Experts of a small language model: width 448, 665M tokens.
Below are experts of layer 2 (counted from 0) of a mixture-of-experts language model. Rows are named router (the router's row for the expert), down (a neuron's output weights, with its number) and show model dimensions 0-111. Each number is 200 + 30 x the weight over its row's rms, rounded and kept within 0 to 999.
Before each expert's rows: a language model's description of what the expert responds to. This comes from a sample of Wikipedia text that the model never trained on.

# expert 12
Description: Sentence-ending periods. Periods ending sentences before a new sentence or paragraph, plus abbreviation and decimal dots and ?, ! marks.
router,186,209,260,157,185,149,217,179,181,209,187,223,176,194,200,244,237,237,191,223,152,227,179,171,204,204,183,200,188,211,178,191,173,186,157,267,220,164,194,199,151,160,222,158,263,189,169,231,206,188,239,218,243,242,194,228,227,191,259,206,176,155,162,196,182,190,167,253,201,164,163,170,168,223,189,225,229,207,265,156,184,167,164,247,186,168,171,157,229,255,171,175,220,166,213,202,218,248,228,182,235,167,208,231,236,192,207,200,153,245,154,191
down3,225,192,199,168,195,246,177,206,192,193,216,218,162,143,225,167,172,184,197,221,187,235,204,181,212,245,233,183,237,193,192,204,146,208,187,253,249,183,206,231,127,185,173,187,146,195,213,180,253,193,188,227,266,182,204,178,228,248,206,188,175,255,140,148,167,190,205,264,209,178,237,191,206,177,158,265,181,221,164,181,266,175,202,214,165,184,162,193,217,220,202,179,227,175,235,155,195,211,153,153,204,181,223,203,200,145,184,207,199,152,197,217
down4,173,232,233,206,191,213,166,198,206,171,191,227,142,224,185,235,192,195,210,257,216,207,201,138,182,215,233,154,246,237,116,231,182,223,142,223,206,172,168,176,241,146,223,149,167,218,199,209,204,223,247,167,204,200,181,206,170,232,205,167,187,199,248,199,221,197,211,172,173,194,173,185,233,171,209,172,197,208,255,227,241,177,200,213,184,182,218,264,210,175,211,193,221,263,177,228,186,187,133,184,216,218,158,223,229,186,238,185,212,202,224,263
down5,227,186,197,198,225,242,156,222,242,212,190,150,181,197,232,163,227,195,194,183,181,233,232,236,192,254,207,188,198,195,181,241,238,198,207,210,262,173,194,157,244,212,232,207,206,233,179,201,249,163,243,183,167,151,177,277,279,170,145,209,247,207,230,248,189,213,162,222,235,215,210,277,202,168,147,211,218,276,148,232,175,197,193,187,191,245,235,223,137,188,237,182,245,204,224,246,229,184,232,161,138,249,183,224,204,224,226,170,232,218,223,237
down6,197,198,191,229,214,197,220,244,182,196,168,187,191,202,240,157,217,173,167,183,226,225,206,176,216,214,201,233,185,166,135,191,210,187,124,177,204,235,200,229,175,193,177,224,209,182,212,193,216,238,251,178,227,215,235,154,211,237,160,183,261,183,197,223,288,262,161,174,209,219,206,207,156,178,181,176,216,208,185,235,224,227,134,205,209,200,230,186,139,154,209,261,197,234,193,139,174,181,163,220,229,248,156,207,213,215,201,207,257,225,215,209
down7,213,221,198,190,200,223,176,166,146,206,214,198,238,215,256,174,188,294,195,171,169,216,184,204,220,171,198,220,227,144,209,209,185,168,173,264,181,197,207,184,220,208,168,139,256,161,192,117,136,194,182,259,206,171,214,202,223,229,164,229,204,232,219,154,172,166,151,147,187,225,212,178,173,205,183,203,216,168,187,148,218,205,155,194,165,205,170,275,210,193,185,213,186,245,203,223,177,150,230,180,203,177,225,160,216,204,255,226,213,256,207,220
down8,202,226,228,210,199,183,176,141,165,157,197,228,211,171,199,197,173,198,201,233,198,198,222,187,201,248,206,165,219,181,279,192,214,175,241,197,170,147,234,208,216,189,211,196,130,213,177,196,190,195,195,173,215,195,213,161,203,204,148,183,158,179,161,188,213,233,174,197,229,234,239,228,199,190,181,231,200,193,196,195,193,193,219,142,181,243,260,273,194,214,212,203,203,240,180,222,192,160,200,175,215,158,177,229,153,213,191,181,209,140,203,194
down9,159,202,249,233,159,257,204,205,201,225,236,192,184,225,210,204,166,167,221,193,197,209,186,253,248,167,146,204,170,187,204,135,251,211,179,239,189,178,166,173,218,190,233,170,216,208,160,216,149,248,149,190,199,167,178,174,183,233,245,212,207,160,272,173,258,211,156,176,239,190,183,222,163,259,204,173,175,220,202,187,208,239,217,202,175,206,122,218,195,181,264,158,184,187,133,195,210,271,159,238,179,218,208,148,210,262,259,190,177,229,225,256
down10,210,116,187,190,197,159,250,205,253,204,191,158,220,161,161,196,223,188,216,168,188,226,219,208,210,245,169,188,180,229,219,282,193,279,267,207,190,215,208,207,238,204,185,199,182,204,259,185,252,176,182,188,231,191,135,236,148,206,171,219,202,175,180,169,146,143,164,212,251,170,191,224,217,226,156,206,194,171,209,164,172,192,223,201,207,170,214,202,204,176,144,194,230,203,221,210,217,158,228,207,194,187,213,233,229,227,229,183,184,207,196,231
down11,202,185,191,203,234,132,156,218,221,163,183,204,186,183,231,173,264,161,232,181,230,220,197,169,173,189,232,250,170,192,160,202,204,185,199,201,195,215,186,188,173,194,202,173,175,197,198,219,231,178,167,265,183,204,209,217,211,198,205,180,186,237,262,159,150,216,191,185,241,199,140,188,209,205,204,185,176,182,184,227,192,186,138,184,233,214,146,161,232,147,211,194,249,198,233,207,166,185,247,183,209,195,227,200,204,225,173,253,197,190,113,192
down12,227,228,178,219,213,205,162,251,208,226,228,206,235,198,125,195,226,176,222,222,224,243,226,202,186,197,192,223,212,212,156,158,194,179,200,165,207,193,190,225,183,258,191,186,203,207,232,193,208,196,247,204,214,242,186,184,171,193,186,222,233,204,218,233,176,246,204,175,240,220,236,190,188,238,147,209,228,209,197,152,192,223,240,191,192,197,182,175,229,191,196,244,224,173,190,212,196,199,179,153,193,201,193,188,210,208,197,197,229,211,177,230
down13,141,145,213,189,186,222,154,237,253,152,227,157,189,165,201,224,233,237,250,178,220,178,160,255,215,176,193,191,243,158,221,279,183,198,200,159,224,227,166,238,177,191,191,221,214,211,200,178,174,195,188,203,231,180,189,210,182,210,171,215,169,243,217,177,166,206,188,220,229,101,185,208,252,142,213,189,184,183,172,224,134,190,151,223,204,191,209,222,176,156,123,233,204,178,185,229,223,246,221,193,223,170,245,248,199,160,219,158,205,194,216,243
down14,168,179,248,198,131,222,224,196,196,210,210,207,159,213,246,226,201,210,177,168,184,183,183,180,241,198,217,173,141,201,198,173,126,163,201,202,184,189,182,202,191,156,242,207,228,154,172,227,229,172,155,188,215,193,203,176,186,236,249,239,225,173,191,183,165,229,190,294,163,192,241,207,229,278,215,315,222,189,237,201,245,178,173,180,152,186,156,127,240,260,189,244,165,239,183,181,262,256,213,243,224,209,204,171,180,176,172,193,140,148,175,190
down15,209,299,269,164,164,206,187,127,182,231,185,206,189,219,215,205,211,206,186,245,210,178,150,233,182,161,221,169,223,189,212,171,201,206,161,215,218,225,209,222,191,239,146,192,198,202,191,139,214,194,206,195,192,201,207,194,247,198,214,251,156,215,185,214,191,215,173,166,230,206,198,144,205,153,198,250,165,222,173,163,200,202,217,212,219,249,250,212,202,218,213,262,190,202,170,140,227,224,230,246,220,197,188,210,261,197,206,202,219,246,230,164
down16,205,202,233,195,176,178,232,175,174,219,169,239,255,198,227,171,180,152,209,188,265,154,141,195,171,190,214,254,192,177,165,216,129,188,195,217,146,217,174,201,206,175,219,166,214,229,205,246,176,171,210,161,204,208,199,154,241,208,184,192,231,185,200,182,249,194,171,222,173,182,176,275,169,213,172,241,148,210,204,247,220,234,222,202,179,138,173,190,180,234,182,237,235,181,178,227,138,180,209,141,193,205,211,167,122,144,250,213,250,192,235,198
down17,194,161,211,267,251,209,168,206,223,169,239,189,200,232,208,161,204,179,160,208,149,241,208,203,224,228,225,239,179,182,210,248,207,243,197,243,182,170,133,207,243,262,188,216,280,159,209,192,195,156,198,260,254,225,202,197,200,247,188,258,166,236,168,177,195,191,297,261,193,134,256,219,173,248,214,196,161,180,200,192,175,194,219,210,232,152,253,268,211,140,183,186,213,223,175,205,232,215,164,171,176,188,193,223,196,220,172,232,192,202,213,165
down18,240,195,179,194,214,217,163,190,204,176,274,159,169,139,254,165,226,221,242,194,234,236,214,229,229,223,173,211,193,228,232,173,245,140,201,279,174,188,252,223,172,219,170,120,142,156,183,225,143,241,156,247,207,206,189,215,244,184,148,193,245,252,263,130,207,206,199,192,231,189,180,253,215,197,198,219,224,202,193,190,189,189,200,229,174,215,159,217,207,196,235,246,165,223,159,179,159,168,149,191,216,215,169,250,176,174,166,272,201,220,221,151
down19,213,140,185,226,210,205,191,199,225,194,240,206,217,197,207,223,154,182,223,145,208,189,189,133,177,171,245,232,218,187,164,210,104,140,189,133,165,214,247,217,160,186,171,206,203,229,228,237,231,190,184,260,245,183,207,205,165,231,204,171,199,189,191,217,190,215,162,292,229,268,206,219,231,230,209,221,215,219,215,227,218,147,197,221,224,213,173,241,269,212,140,201,204,223,197,184,231,136,202,209,245,192,187,230,215,221,222,225,232,265,196,207
down20,218,177,257,197,221,221,178,250,215,260,130,131,174,144,222,200,150,245,207,200,195,141,174,189,150,240,184,183,175,245,191,250,200,210,240,247,190,208,202,218,231,205,208,191,196,183,192,221,137,155,188,216,183,189,234,190,220,200,193,221,251,201,185,238,241,202,144,248,213,210,187,149,221,227,188,231,251,246,177,207,138,150,211,229,161,195,219,217,196,187,211,196,193,206,239,266,200,182,222,169,167,253,183,192,160,237,168,177,185,163,207,179
down21,185,223,184,130,220,184,211,262,192,177,217,194,222,214,240,221,226,213,197,215,194,255,174,220,191,158,191,175,172,267,180,181,192,176,198,141,229,222,194,176,187,154,188,204,198,236,233,235,198,275,197,209,167,160,220,221,214,190,142,217,214,207,203,202,180,163,152,220,254,186,200,127,219,204,197,203,214,226,190,156,221,210,231,208,213,236,220,203,161,199,204,156,245,188,200,183,139,217,183,225,264,220,179,192,200,156,232,179,202,200,204,211
down22,158,179,161,184,204,192,252,212,187,204,194,239,187,261,210,222,251,188,222,249,216,147,171,210,213,202,198,178,220,195,185,178,213,204,190,193,200,217,251,218,167,209,267,200,211,216,173,199,194,201,150,188,156,141,143,151,229,212,164,208,214,202,147,204,270,178,222,238,207,197,184,225,138,214,212,219,152,201,216,196,219,270,242,173,168,253,178,160,201,199,197,213,237,206,203,202,230,243,171,210,197,145,208,214,173,220,189,154,172,196,269,271
down23,177,167,231,172,243,221,165,218,198,175,189,192,253,204,186,191,199,183,150,203,177,243,211,217,188,207,266,142,252,199,145,168,226,221,204,180,197,174,222,176,217,255,200,247,213,166,167,173,149,250,226,175,269,199,188,183,237,223,168,230,225,143,191,179,231,235,253,197,160,200,190,226,193,160,206,215,195,240,135,227,211,276,218,184,203,189,166,173,165,200,180,208,175,257,199,213,234,208,160,204,200,213,191,217,211,187,172,172,198,229,209,219
down24,190,163,253,240,233,209,222,203,227,200,206,148,244,149,251,157,249,173,190,207,187,178,206,231,242,205,154,198,174,185,207,167,201,206,165,219,188,175,203,191,226,191,127,193,135,194,186,198,165,248,235,128,178,178,176,233,238,247,257,148,216,176,182,247,105,198,172,162,200,237,263,203,184,195,190,194,201,168,175,238,165,184,193,181,238,117,130,230,174,174,208,203,194,168,198,195,174,234,197,202,225,178,185,200,218,206,185,198,208,202,222,204
down25,201,242,243,153,228,242,195,230,212,202,188,156,190,199,174,219,221,175,240,187,168,213,184,209,231,212,237,250,223,224,178,244,185,249,181,224,156,160,231,197,186,223,189,220,194,220,179,220,196,205,183,235,266,188,208,227,177,203,209,152,175,206,227,193,218,232,234,226,243,194,147,200,218,217,217,219,158,177,142,160,203,248,177,188,201,208,177,123,201,245,132,215,211,241,211,134,249,206,208,225,186,190,186,180,203,209,213,181,183,153,175,187
down26,157,192,206,171,183,226,173,208,204,201,178,177,119,184,212,192,248,179,199,204,159,195,172,142,231,155,218,242,201,137,228,189,171,226,226,205,203,230,188,189,275,251,178,203,176,238,178,217,236,210,221,206,193,190,186,162,121,236,193,222,147,218,186,181,231,269,192,224,185,221,210,238,268,204,206,192,175,209,186,195,230,205,240,191,204,210,194,174,182,191,247,220,164,216,197,243,191,232,139,172,192,218,176,182,160,207,182,248,232,194,218,224
down27,184,212,194,209,216,156,176,234,243,128,194,225,172,228,231,169,242,183,211,258,205,203,195,187,187,223,229,249,221,195,208,182,183,243,188,200,217,208,171,156,176,146,237,211,215,188,191,197,207,185,169,193,196,229,182,258,226,209,205,198,221,150,188,240,140,154,172,204,174,138,179,198,204,183,206,249,215,212,196,157,225,139,186,206,247,196,213,236,169,206,141,202,218,211,181,206,228,199,215,233,183,219,218,176,214,163,202,139,210,247,174,206
down28,222,199,210,213,187,213,186,179,219,230,168,184,189,209,221,186,197,231,288,192,166,236,163,199,195,217,160,177,145,211,216,186,181,183,250,228,229,210,210,171,117,227,183,195,217,152,190,185,256,175,233,222,231,197,118,187,223,264,189,134,164,191,183,176,210,207,243,191,194,227,187,181,215,186,201,227,210,157,261,182,225,174,212,207,211,215,159,190,187,166,245,136,190,228,217,215,223,206,194,202,160,221,202,185,211,196,168,236,255,189,183,247
down29,176,214,173,170,173,166,212,188,230,197,270,154,215,163,202,123,183,195,214,180,178,162,144,178,136,239,170,237,237,245,138,204,163,196,207,278,191,212,236,232,184,208,199,186,240,171,201,169,185,180,225,176,209,206,240,205,180,193,210,206,242,197,169,172,175,171,238,208,161,156,190,220,202,216,196,170,202,226,243,186,171,167,200,177,193,155,213,190,201,138,182,236,237,188,205,176,229,152,259,235,211,165,196,185,230,221,234,244,147,177,229,250
down30,217,209,211,191,252,176,202,152,207,142,193,208,207,229,177,140,170,176,146,187,207,217,224,197,255,260,170,211,230,195,203,173,201,198,156,172,234,153,201,238,207,233,156,163,226,191,216,162,210,195,240,206,231,178,204,119,174,172,185,223,173,228,214,224,240,235,169,210,147,160,137,201,212,204,249,200,231,225,271,176,210,251,186,179,207,205,169,219,167,200,239,250,254,199,196,175,181,178,202,192,214,251,183,197,182,214,170,171,132,211,129,223
down31,214,174,213,130,120,240,270,194,238,161,163,163,206,204,167,177,188,169,175,207,210,208,222,195,203,170,223,227,211,230,225,227,226,183,179,204,226,182,161,175,212,227,235,242,251,215,171,192,125,180,146,172,212,255,210,134,237,216,203,220,234,188,238,206,224,188,188,170,187,269,213,231,188,228,197,155,196,182,182,194,208,192,201,258,233,219,157,208,219,238,197,237,233,192,153,214,174,184,210,184,194,226,198,212,210,206,186,206,208,180,186,202
down32,181,235,214,163,171,184,232,187,191,199,178,188,211,233,247,168,209,205,181,199,254,187,229,251,163,197,208,173,234,233,230,194,222,206,187,229,257,184,230,169,226,193,243,184,221,183,179,222,133,198,237,218,193,197,219,225,200,199,185,268,167,162,224,171,174,184,210,170,226,199,196,243,170,219,269,192,247,220,199,268,214,216,198,199,170,175,194,156,159,211,183,175,158,226,137,204,229,175,206,210,157,117,246,233,157,204,184,175,179,180,218,174
down33,245,221,180,231,203,248,221,176,161,213,190,170,172,227,199,252,179,156,208,191,164,194,114,179,167,228,196,197,144,180,175,193,180,206,149,201,211,124,198,176,196,204,165,137,222,144,205,203,203,161,230,230,192,224,195,218,186,178,234,235,202,215,223,173,226,193,168,225,229,217,238,183,213,133,211,198,174,230,169,180,190,230,243,234,181,208,210,200,167,236,181,227,162,200,187,260,128,240,209,204,185,186,213,222,198,181,159,270,189,186,218,158
down34,226,194,225,131,188,266,176,183,226,202,207,135,256,225,182,222,163,200,215,168,238,210,131,205,225,181,201,176,177,188,227,191,221,176,160,187,202,184,216,208,203,180,217,187,222,251,204,161,210,208,241,151,226,249,195,188,200,162,203,197,210,208,197,192,245,210,191,200,223,232,204,193,200,216,260,181,217,171,161,218,224,254,213,173,179,213,213,171,193,238,227,191,232,140,238,233,186,204,210,244,249,205,200,179,193,191,201,214,228,219,215,159
down35,141,189,219,189,222,197,207,241,162,161,226,210,170,159,195,234,174,186,202,185,213,188,179,213,222,181,166,187,157,227,184,180,193,151,178,210,190,185,204,213,176,197,188,161,200,188,201,170,231,164,220,183,187,212,232,227,203,174,232,168,211,212,168,208,237,170,201,191,209,228,194,249,184,201,147,201,106,234,224,233,182,186,191,187,221,195,232,238,189,205,177,242,200,126,221,218,200,205,206,206,238,199,194,177,192,149,169,165,185,185,171,218
down36,242,201,244,223,274,187,217,199,266,192,233,224,235,192,170,185,175,170,181,191,203,189,242,191,205,202,220,121,188,245,207,265,192,199,237,208,243,170,166,221,217,192,263,213,178,190,222,225,166,220,221,210,196,199,195,180,207,207,166,222,200,175,228,212,192,249,245,232,239,218,218,159,206,181,194,196,284,202,195,255,162,203,215,176,230,202,221,209,250,187,203,173,183,219,189,236,166,212,223,199,179,243,212,136,202,199,180,180,183,233,208,169
down37,217,170,178,215,175,169,210,140,217,217,171,130,209,228,168,193,160,223,205,194,195,219,263,201,176,202,245,206,216,214,210,215,186,173,167,171,212,203,231,187,149,218,251,164,215,164,165,167,164,172,209,160,228,173,192,230,212,216,192,190,150,193,200,226,194,210,212,192,201,213,172,207,188,149,197,201,206,211,241,200,214,232,195,171,158,188,184,205,231,190,224,213,165,189,216,258,178,175,203,194,171,157,225,191,224,183,206,167,209,220,239,193
down38,157,194,171,174,166,208,179,193,182,159,196,236,176,219,149,242,234,188,235,174,216,182,197,165,163,220,217,206,177,199,162,186,200,197,195,234,197,124,214,160,181,214,165,199,173,182,161,197,195,198,238,190,197,243,161,218,217,225,215,180,227,216,219,168,208,199,235,242,159,186,177,238,205,166,203,184,165,211,225,146,135,196,220,161,221,172,234,166,165,197,171,188,124,231,240,168,239,264,212,181,171,207,163,188,183,153,126,187,246,250,244,189
down39,231,206,213,223,169,191,223,199,205,258,158,195,234,206,182,191,193,168,194,209,162,211,219,231,207,181,187,202,203,231,202,212,160,195,160,142,234,210,187,170,197,198,195,226,202,236,257,193,217,162,146,220,214,231,244,196,227,227,241,195,249,217,157,194,146,171,218,167,222,144,261,224,236,246,232,213,225,193,171,156,163,211,169,262,207,194,212,184,174,223,210,153,190,179,215,235,105,169,147,173,210,201,239,203,208,172,208,203,178,216,167,216
down40,120,248,267,136,165,116,204,185,220,219,240,214,211,195,215,208,211,224,176,202,186,221,217,194,214,168,192,211,210,162,250,216,214,182,228,183,270,214,210,153,216,172,219,220,248,161,150,197,225,202,129,239,199,201,135,241,192,223,230,170,204,154,204,211,147,191,247,163,164,169,207,156,223,181,197,195,171,157,218,151,215,211,217,173,182,214,177,154,195,266,200,205,212,184,163,184,205,196,234,171,185,154,225,217,206,217,173,193,178,212,170,221
down41,250,222,197,168,134,140,196,206,210,174,177,209,196,182,200,232,201,177,207,175,223,181,176,143,245,192,212,177,215,202,184,205,165,269,227,194,226,196,249,265,149,192,201,212,222,225,219,163,177,201,194,150,203,190,248,176,217,161,181,240,140,229,191,210,203,189,236,146,237,184,244,237,249,197,229,208,208,213,176,186,222,244,221,231,257,206,240,196,169,140,129,226,191,169,253,142,177,195,232,207,218,220,273,215,197,223,210,258,168,165,196,256
down42,184,198,205,234,170,220,141,181,152,181,180,219,205,157,165,248,194,184,197,171,223,183,210,256,204,171,197,218,209,228,158,151,203,238,233,241,187,257,162,205,198,166,214,159,162,194,227,161,248,236,217,215,156,157,193,206,199,187,223,174,193,196,218,209,196,207,188,209,203,194,190,123,201,257,218,229,156,190,229,217,233,171,233,283,210,158,250,224,189,248,163,227,208,250,278,217,210,218,223,211,195,159,238,174,205,215,199,190,220,226,196,173
down43,215,200,216,223,176,231,230,280,190,218,188,255,185,174,250,186,194,209,183,245,243,223,212,178,246,235,241,185,181,193,186,233,193,214,242,204,175,228,150,180,185,178,186,178,237,161,192,213,230,208,166,242,214,200,243,151,203,212,270,236,200,277,220,227,153,201,181,198,200,176,151,215,174,194,229,167,186,202,222,180,237,207,155,199,132,233,211,200,140,199,175,213,193,169,171,177,224,218,229,176,202,267,174,173,241,194,190,188,143,209,198,187
down44,189,208,239,194,210,137,186,206,209,215,193,187,214,199,242,212,212,194,170,187,226,230,156,206,172,210,188,180,187,214,208,193,209,195,190,184,203,227,196,213,197,180,163,202,185,239,164,187,249,197,247,198,181,201,173,215,203,211,206,189,187,203,155,249,221,163,191,202,214,190,254,204,203,206,180,248,199,221,275,179,145,208,203,188,215,195,232,153,223,250,207,182,188,218,214,248,255,187,158,173,198,190,162,177,237,213,209,154,251,195,125,185
down45,187,189,238,175,207,173,217,159,261,224,199,190,213,205,177,168,223,218,190,152,145,228,171,172,195,227,189,197,181,202,168,203,190,219,201,208,160,263,207,201,236,238,190,182,192,241,192,201,184,235,209,275,169,170,202,180,208,204,162,171,187,186,196,197,190,207,260,207,193,200,212,195,208,188,186,163,213,188,265,243,192,161,194,185,188,267,178,195,177,162,198,222,179,215,181,202,180,198,202,242,205,250,208,187,211,204,219,182,163,198,256,171
down46,190,172,238,202,239,229,200,197,134,221,208,192,176,201,212,199,199,205,220,157,196,216,154,186,301,219,157,183,208,205,208,219,191,254,224,155,182,210,186,233,239,159,180,184,178,193,178,219,230,225,190,239,178,250,160,181,159,219,194,165,173,234,235,243,135,251,203,178,207,193,226,192,196,193,137,204,210,214,115,226,195,205,217,223,163,225,193,204,173,179,212,195,178,245,201,221,184,251,242,223,197,199,197,226,199,228,162,220,221,195,191,226
down47,185,154,167,208,178,194,166,214,195,201,191,195,237,220,166,193,210,169,140,205,212,174,154,231,200,214,236,247,241,229,203,189,202,237,176,257,234,226,182,202,207,212,163,199,225,154,278,180,204,184,173,203,176,142,192,228,162,187,199,172,243,164,190,173,239,221,125,199,174,189,232,197,172,214,197,236,268,163,174,170,221,236,180,242,167,123,153,209,175,219,190,195,211,223,225,205,208,193,187,210,136,214,238,243,205,200,229,211,215,166,225,190
down48,185,271,191,207,200,248,197,178,199,170,200,195,217,188,201,188,213,167,215,162,232,217,203,132,175,164,185,233,158,204,187,229,200,159,213,198,169,228,227,201,191,182,255,208,216,170,208,182,198,179,226,168,204,176,178,202,226,221,184,190,171,198,128,199,170,206,263,198,171,240,190,172,145,218,224,208,193,183,158,164,207,167,140,198,200,214,243,177,230,229,188,254,175,241,172,203,194,194,190,220,244,241,245,149,254,215,232,199,153,180,169,160
down49,190,236,220,183,212,208,206,205,199,244,234,139,219,222,184,181,229,136,192,150,161,167,202,192,194,206,172,215,206,268,240,233,177,253,204,224,218,194,300,187,237,199,138,216,172,150,193,164,203,195,216,127,201,214,187,186,228,180,126,153,237,239,187,157,151,187,226,224,210,201,200,179,173,213,217,175,255,187,215,205,223,225,181,203,196,256,213,197,207,171,188,197,259,160,201,183,195,216,219,214,238,213,249,178,206,165,171,205,210,111,260,192
down50,193,196,196,153,158,184,202,254,206,224,226,191,224,205,189,180,225,191,153,159,174,171,185,150,168,198,166,146,223,183,198,219,184,172,244,167,201,199,187,276,223,151,161,172,189,206,173,179,216,229,190,190,223,205,218,167,201,150,202,219,202,231,149,192,223,165,235,142,229,210,202,193,186,180,219,220,218,161,181,191,208,166,217,165,237,227,234,253,228,182,223,207,216,199,207,147,134,184,180,246,213,185,162,221,223,213,211,189,203,218,222,201
down51,199,152,189,224,175,213,181,210,237,249,183,206,218,205,194,164,154,178,219,179,177,169,201,201,222,186,152,142,164,246,190,209,260,211,236,232,175,183,275,206,214,208,223,164,200,223,222,173,213,228,204,170,225,213,225,195,185,160,220,136,199,222,193,228,214,220,235,180,170,208,233,141,206,210,218,201,207,218,221,247,203,179,166,158,188,195,189,220,227,221,215,222,224,207,204,317,189,201,183,243,223,194,166,204,173,165,210,219,170,172,248,139
down52,175,227,162,174,178,227,206,200,191,244,144,202,180,241,115,220,196,197,212,181,211,195,203,257,166,198,194,156,229,203,176,190,180,173,206,190,203,143,212,247,272,201,188,198,233,298,155,210,225,199,148,165,211,162,215,237,162,205,186,211,198,173,228,176,265,225,211,178,178,134,237,228,198,160,206,175,177,230,162,251,211,217,190,181,202,253,213,233,181,223,148,218,180,239,171,165,186,183,184,206,226,245,211,246,183,208,198,188,268,256,195,189
down53,219,198,162,201,171,198,186,191,166,232,193,234,196,185,240,230,176,249,180,181,197,231,153,150,151,197,193,216,177,168,170,189,182,193,172,234,202,191,167,187,258,237,231,211,202,206,215,232,226,204,204,211,176,223,190,221,177,157,184,201,199,251,218,221,186,181,177,206,179,207,183,207,254,184,187,198,196,235,221,233,215,178,214,201,224,191,150,270,228,249,178,269,217,189,156,198,182,190,204,190,175,226,193,214,252,250,205,153,182,226,233,191
down54,208,226,209,225,171,208,171,230,162,200,186,225,228,191,255,174,199,165,208,212,128,236,261,197,195,150,170,174,221,140,204,168,226,189,153,213,186,159,187,254,198,201,222,194,209,215,184,246,149,203,206,258,201,220,206,219,218,196,212,204,216,261,208,251,141,226,186,226,244,226,182,190,145,182,258,266,168,177,157,193,242,210,182,230,198,248,213,186,216,192,176,184,197,186,262,227,185,243,236,234,215,177,201,168,228,149,170,197,149,181,211,207
down55,140,170,216,196,179,217,271,211,192,222,152,175,179,184,202,236,200,192,263,170,164,184,188,174,211,166,233,210,196,223,147,231,202,231,198,216,231,141,203,239,245,196,198,156,199,206,261,216,191,210,225,251,214,193,221,216,209,208,200,227,200,200,224,154,182,172,183,185,207,175,248,200,217,248,179,233,233,177,219,226,267,256,197,195,224,201,186,194,254,185,159,213,176,201,168,186,195,166,253,212,203,226,134,137,212,203,184,252,159,208,200,193
down56,204,207,167,274,237,202,225,157,174,188,222,269,233,122,224,219,230,149,196,218,244,188,218,176,165,222,141,218,180,137,203,229,197,202,206,170,129,191,228,179,223,172,196,223,169,234,223,246,150,207,229,237,229,214,197,189,205,175,196,179,249,187,218,201,151,249,265,238,164,203,196,197,243,208,200,182,242,155,195,236,206,200,192,222,213,142,185,229,184,238,216,179,209,218,202,214,207,219,210,164,203,127,125,186,248,216,181,193,165,172,241,260
down57,211,195,198,247,245,197,172,220,187,174,224,234,198,218,201,176,198,208,162,214,223,181,185,194,222,203,211,142,179,185,187,208,230,234,175,144,210,191,194,200,158,195,199,219,213,186,201,236,163,186,184,222,164,223,194,161,212,229,198,151,200,161,190,184,211,242,232,170,191,190,169,196,203,171,176,180,201,164,193,234,207,210,260,134,241,196,204,249,237,188,159,181,210,185,211,214,215,201,229,217,218,185,201,224,127,196,202,247,243,193,212,213
down58,214,262,187,184,219,189,230,224,242,187,232,190,129,200,191,192,152,222,207,181,157,202,217,221,188,187,164,229,205,213,215,226,221,274,269,177,199,217,206,211,180,187,240,179,206,207,153,167,167,271,182,142,286,180,195,206,148,198,195,230,171,260,202,179,213,178,204,249,201,168,201,198,180,224,241,202,207,230,156,213,227,142,189,210,179,207,185,184,224,149,247,208,208,202,187,252,229,194,247,195,211,178,154,146,202,165,203,246,173,221,209,181
down59,229,169,221,152,207,200,161,213,207,205,196,195,235,182,221,222,229,160,189,224,153,156,220,217,191,177,216,209,161,220,186,180,183,173,139,179,182,211,219,186,150,203,203,220,209,194,225,180,130,237,186,214,250,168,226,205,227,190,164,154,176,194,205,193,188,244,208,210,206,131,177,220,177,167,163,192,250,235,197,186,208,162,141,206,170,175,178,211,192,194,140,134,231,221,191,229,214,190,234,218,211,146,210,287,155,220,241,206,190,176,246,224
down60,266,128,167,141,236,196,158,225,193,176,260,169,209,194,214,182,154,191,187,200,187,218,243,208,180,233,178,222,214,153,233,206,168,184,198,172,173,161,189,265,167,242,183,187,233,198,193,202,194,204,275,191,188,197,228,210,199,176,201,212,200,194,168,199,226,182,222,173,216,208,194,226,188,135,210,190,213,218,226,210,161,173,181,251,187,201,206,233,217,163,187,213,190,258,192,212,180,175,188,186,187,238,255,222,229,195,217,147,193,248,243,219
down61,230,169,233,228,182,217,180,245,216,199,159,163,258,192,211,208,183,162,240,219,208,247,200,230,216,139,176,134,189,207,237,234,208,226,199,166,220,206,188,186,188,224,181,207,184,201,258,168,207,239,252,164,202,168,248,269,187,213,163,188,152,197,196,170,147,206,238,215,193,144,185,242,240,207,222,177,186,215,238,186,200,188,188,257,196,190,227,181,181,212,188,209,229,161,232,188,200,221,155,188,186,200,233,182,217,196,208,191,202,168,165,220
down62,202,224,139,192,157,206,186,209,207,192,206,228,239,203,241,202,148,261,157,166,208,238,176,175,252,232,163,203,232,256,199,196,154,177,244,241,240,200,184,221,221,210,185,182,188,214,216,174,249,220,189,206,198,177,279,237,234,216,199,174,217,150,165,220,196,175,201,186,256,243,201,215,225,160,210,216,214,207,173,139,148,174,250,194,211,253,171,181,184,215,181,182,233,155,259,197,266,168,199,255,217,159,228,232,201,135,165,161,214,219,171,201
down63,172,224,179,220,177,221,208,178,185,123,211,205,184,222,208,217,235,220,229,172,166,193,190,196,195,227,198,158,177,154,199,191,226,172,203,229,191,170,231,188,231,244,118,187,162,180,176,252,169,206,178,161,170,180,198,266,238,236,226,158,209,177,244,160,209,198,207,223,190,239,207,255,212,263,174,261,136,240,215,246,206,194,145,191,130,206,180,199,234,259,220,201,201,197,217,123,146,185,195,223,241,184,167,202,225,193,160,230,202,220,175,126
down64,239,210,158,195,201,237,232,243,175,205,167,232,171,211,177,190,212,162,229,197,191,178,215,223,214,207,236,162,128,217,150,233,166,170,235,199,179,172,234,225,183,179,137,229,203,140,208,186,206,225,226,169,153,223,236,211,185,208,202,217,180,214,190,210,199,152,211,213,218,164,223,208,202,169,182,231,208,200,170,140,202,262,205,219,236,142,161,173,206,221,203,188,222,226,230,244,186,241,193,204,162,195,152,218,140,203,255,271,191,212,173,209
down65,229,167,146,286,228,248,177,193,200,173,213,113,224,212,224,205,177,216,196,200,190,178,206,198,190,142,187,157,156,258,135,177,226,215,209,245,189,210,245,255,178,192,206,247,150,196,174,210,197,176,213,174,196,162,233,210,184,233,170,188,142,221,128,226,253,187,157,233,193,158,185,223,194,177,273,282,230,165,208,215,220,186,176,245,207,164,212,206,218,184,227,175,207,214,172,220,189,222,194,178,236,155,208,198,193,211,182,199,188,172,220,175